python train.py --num_hidden_layers=20 --hidden_size=256 --n_experts=32 --experts_per_token=2 --d_expert=64 --d_shared_expert=0 --hidden_act="clamped_swiglu" --moe_layers=[1, 2, 3, 4, 5, 6, 7, 8, 9, 10, 11, 12, 13, 14, 15, 16, 17, 18, 19] --router_score="softmax" --normalize_top_k=false --routed_scale=1.0 --balance_loss=0.00607 --balance_bias=false --init_std_router=0.00746 --lr_router=0.000628 --vocab_size=8192 --norm="layernorm" --norm_eps=1e-05 --tie_word_embeddings=false --optimizer="adamw" --learning_rate=0.00233 --beta1=0.9 --beta2=0.98 --batch_tokens=65536 --max_seq_len=256 --train_tokens=289800000 --max_steps=4422 --dataset="wikipedia_en"
Below are experts of layer 11 (counted from 0) of a mixture-of-experts language model. Rows are named router (the router's row for the expert) and show model dimensions 192-255. Each number is 128 + 32 x the weight over its row's rms, rounded and kept within 0 to 255. Numbers have three digits each.
After each expert's rows: "gets" lists some tokens that make up at least twice as much of what it gets as of all text; "mostly gets" lists some tokens that are sent to it at least half of the time. This comes from a sample of Wikipedia text that the model never trained on. Tokens count by the router's weight.

# expert 14
router:117129098183123095106164113081079081121081130042094139188145122159102185098123097128112136142111146143126137184068197145150156151125132099160154182122124082114107147125153160158133151187077109
gets: " of", " in", " at", " from", " on", " by"
mostly gets: " during", " at", " From", " At", " in", "featuring"

# expert 9
router:075112084149152069063070150121118120152158203120127135162121136085188161121133143169130163104129144103136147160113148118146133144178062122172147145137173190093187123136145130179096130053094122
gets: " the", "0", "9", " The", "1", "The"
mostly gets: " these", " These", " this", "This", " same", "The"

# expert 22
router:150165166179101156146126088122100171095118163174120122173136071176099127191121121084170117144130099127091167075151111130123132125116137142139096097139145126121072070096148094122087140068091151
gets: " to", " and", " is", " was", " a", " or"
mostly gets: " would", " could", " does", " will", " should", " did"

# expert 27
router:139128100115115116069137065125086212173169118077145167149072118121086070120137132154133169115135155172058115116118103127125130101107144182136120154133162128109115189129151202116131169137124118
gets: "al", "-", " dis", " Al", " U", "ar"
mostly gets: "al", " dis", " un", " pre", " bar", " inter"

# expert 20
router:143199127147094124163120151130115094104151140192166113125140178155167130126120133148141126094070150153119120098126170154123087086175080099080097174156158097128145100233116136078184220185176119
gets: "0", " |", "4", "6", "8", "5"
mostly gets: "}", " UTC", "′", "″", " Pts", " Candidate"

# expert 6
router:139139147153142121138087178087139135163164122110132109132143174131106118105085099154104116121147072129147127109124125206169152106154151101091130089123054183149150089181061156136101102106062120
gets: "2", "|", "-", " also", " not", "–"
mostly gets: "|", "|---|", " not", " subsequently", "|---|---|---|", " respond"

# expert 30
router:147060154080147112120144129057128128129132097148136113120121113174111117123215083120163077150132118118191201159079122145116104098076144117181214101078102113126160120143127173114170160102129164
gets: "0", "5", " League", " one", "4", " War"
mostly gets: " League", " million", " Albums", " America", " national", "Billboard"

# expert 2
router:164167124080123124162092078116141150128136132134138154089180121093164132181129125129134120166088141137110137108143092110170154167115134105138091090132118181205122060160095102124160078146095147
gets: "\n", "9", " —", "===", " M", " ==="
mostly gets: "\n", " Occupation", " None", " Yes", " —", " Smith"

# expert 0
router:097098104090109133140060155104109092078118152139133135119172139149086092159143149116132120165130098177151116155100128111141112081192166105114126069161119098151128156188188112192139132137094108
gets: "1", "2", "3", "5", "4", "6"
mostly gets: "1", "\"", " guitar", " old", " life", " Virginia"

# expert 12
router:101204073153116164161133131105141139141088125117180130066167179121090102116170158138135158131115139100097108103132140085173128106092126134105220183125125147139164130184150086131111103101156133
gets: " ", " |", ".", " (", ";", "%"
mostly gets: " sq", "})", "km", " UTC", " MP", " $"

# expert 28
router:146138175144152093107120092126099159162153141104107175120156126133141164129137153118102181113127169119228140164126137150088156179059176116055171113089119086108083084111107091106183070148113143
gets: " a", ",", " the", " and", ")", "),"
mostly gets: "born", " footballer", " Clade", " born", " politician", " His"

# expert 29
router:165196134115095169071119134120178123109137161145192164141168112105086096090146123171060152085188193103133107110129070108154145111097104118119126164141059185113140130164114099113111073215152123
gets: "–", "1", "9", "2", ".", "8"
mostly gets: "′", "–", " (−", "€", " −", " $"

# expert 18
router:159083173148118130133136075074145057144095082107129132113123141162204127196121123145164086156069127114175117153128173120060059098114128070178187084131100097187148133133158211124147151158105123
gets: " ", " W", "–", " Town", " City", " F"
mostly gets: " Rangers", " Football", " Bay", " Town", "Giant", " Bull"

# expert 19
router:043080150116101136107145178227104200114130144093116072123101116138110123077107119114068116165153093083096096118179140165104193145096111108124089129156172133147152177165155122117127093091137144
gets: "s", "t", "d", "c", "e", "r"
mostly gets: "exp", " la", "tr", "conf", " du", "fl"

# expert 25
router:063186105176153147114095118099126127143071116142131184189159163128100154091056087135150095140105085144120161180135086140086124147161176082172188138125091120161186095160150168118078078182104103
gets: " in", ",", " of", " (", ".", ")"
mostly gets: " Ltd", " Limited", "の", " Hotel", " (#", " ["

# expert 11
router:105145070096133124063099117152115109064183067154131105137105115100098116098168109087128094078153156165142064163145133134157143116127082103139146094113083119164130187126170108178169146163116170
gets: ".", "s", ").", "er", "ers", " film"
mostly gets: ".\"", "\".", " album", " song", " writer", " students"

# expert 24
router:054138147103103122130076114108064117113144118092102079149167104131114162123107135149056086148064144185157183117172140117098143129151172111090149114141092062123146108152164154199110113103135084
gets: " |", ":", ",", ";", " –", " /"
mostly gets: "---|---|---|---|", "|---|---|---|", "):", ":", "·", " –"

# expert 4
router:149155097120082161118131163064120128096094110136180111080122164149140183118091067195173118130102130152080125129144142073176118099110144159150115132121071216152163170117114130169097114138102136
gets: " ", " \\", " Kin", "の", "เ", "\")"
mostly gets: " ", " Kin", "の"

# expert 16
router:173178107113120160126165084118159151145126191167134096158131090134083078117195097147101176076133159102106131117106131145134096130193152160169130127159086135125117080087178150161081108089100154
gets: " as", ",", " to", " by", " for", " that"
mostly gets: " when", " while", " However", " including", " because", " as"

# expert 13
router:078159136065117157141128149172187102109120136161128097174111136112141071166096171147093168112127120206130087099097179094152134115112061211085121123104117105138141093083136084152095128151137152
gets: "ed", "ing", "d", " for", "ated", " made"
mostly gets: " known", " used", " made", " found", " released", " won"

# expert 10
router:134144186083111152170128131161133143152090087143082136073119107145173140120127159077169158166131077128084167111161050109111089115174185155097090148147180184107123099129100113110156056091156067
gets: "s", "in", "il", "i", "ri", "o"
mostly gets: " Website", "ctor", "gon", "il", "con", "bil"

# expert 5
router:126110118138093114084142129160078105153094156104133142119156114116117123089139157096146097129118129084209169116165173104112132129053125096121162131155134103126100167169155156180109157096142119
gets: " a", " the", " his", " first", "th", "-"
mostly gets: " next", " first", " second", " final", " fourth", " his"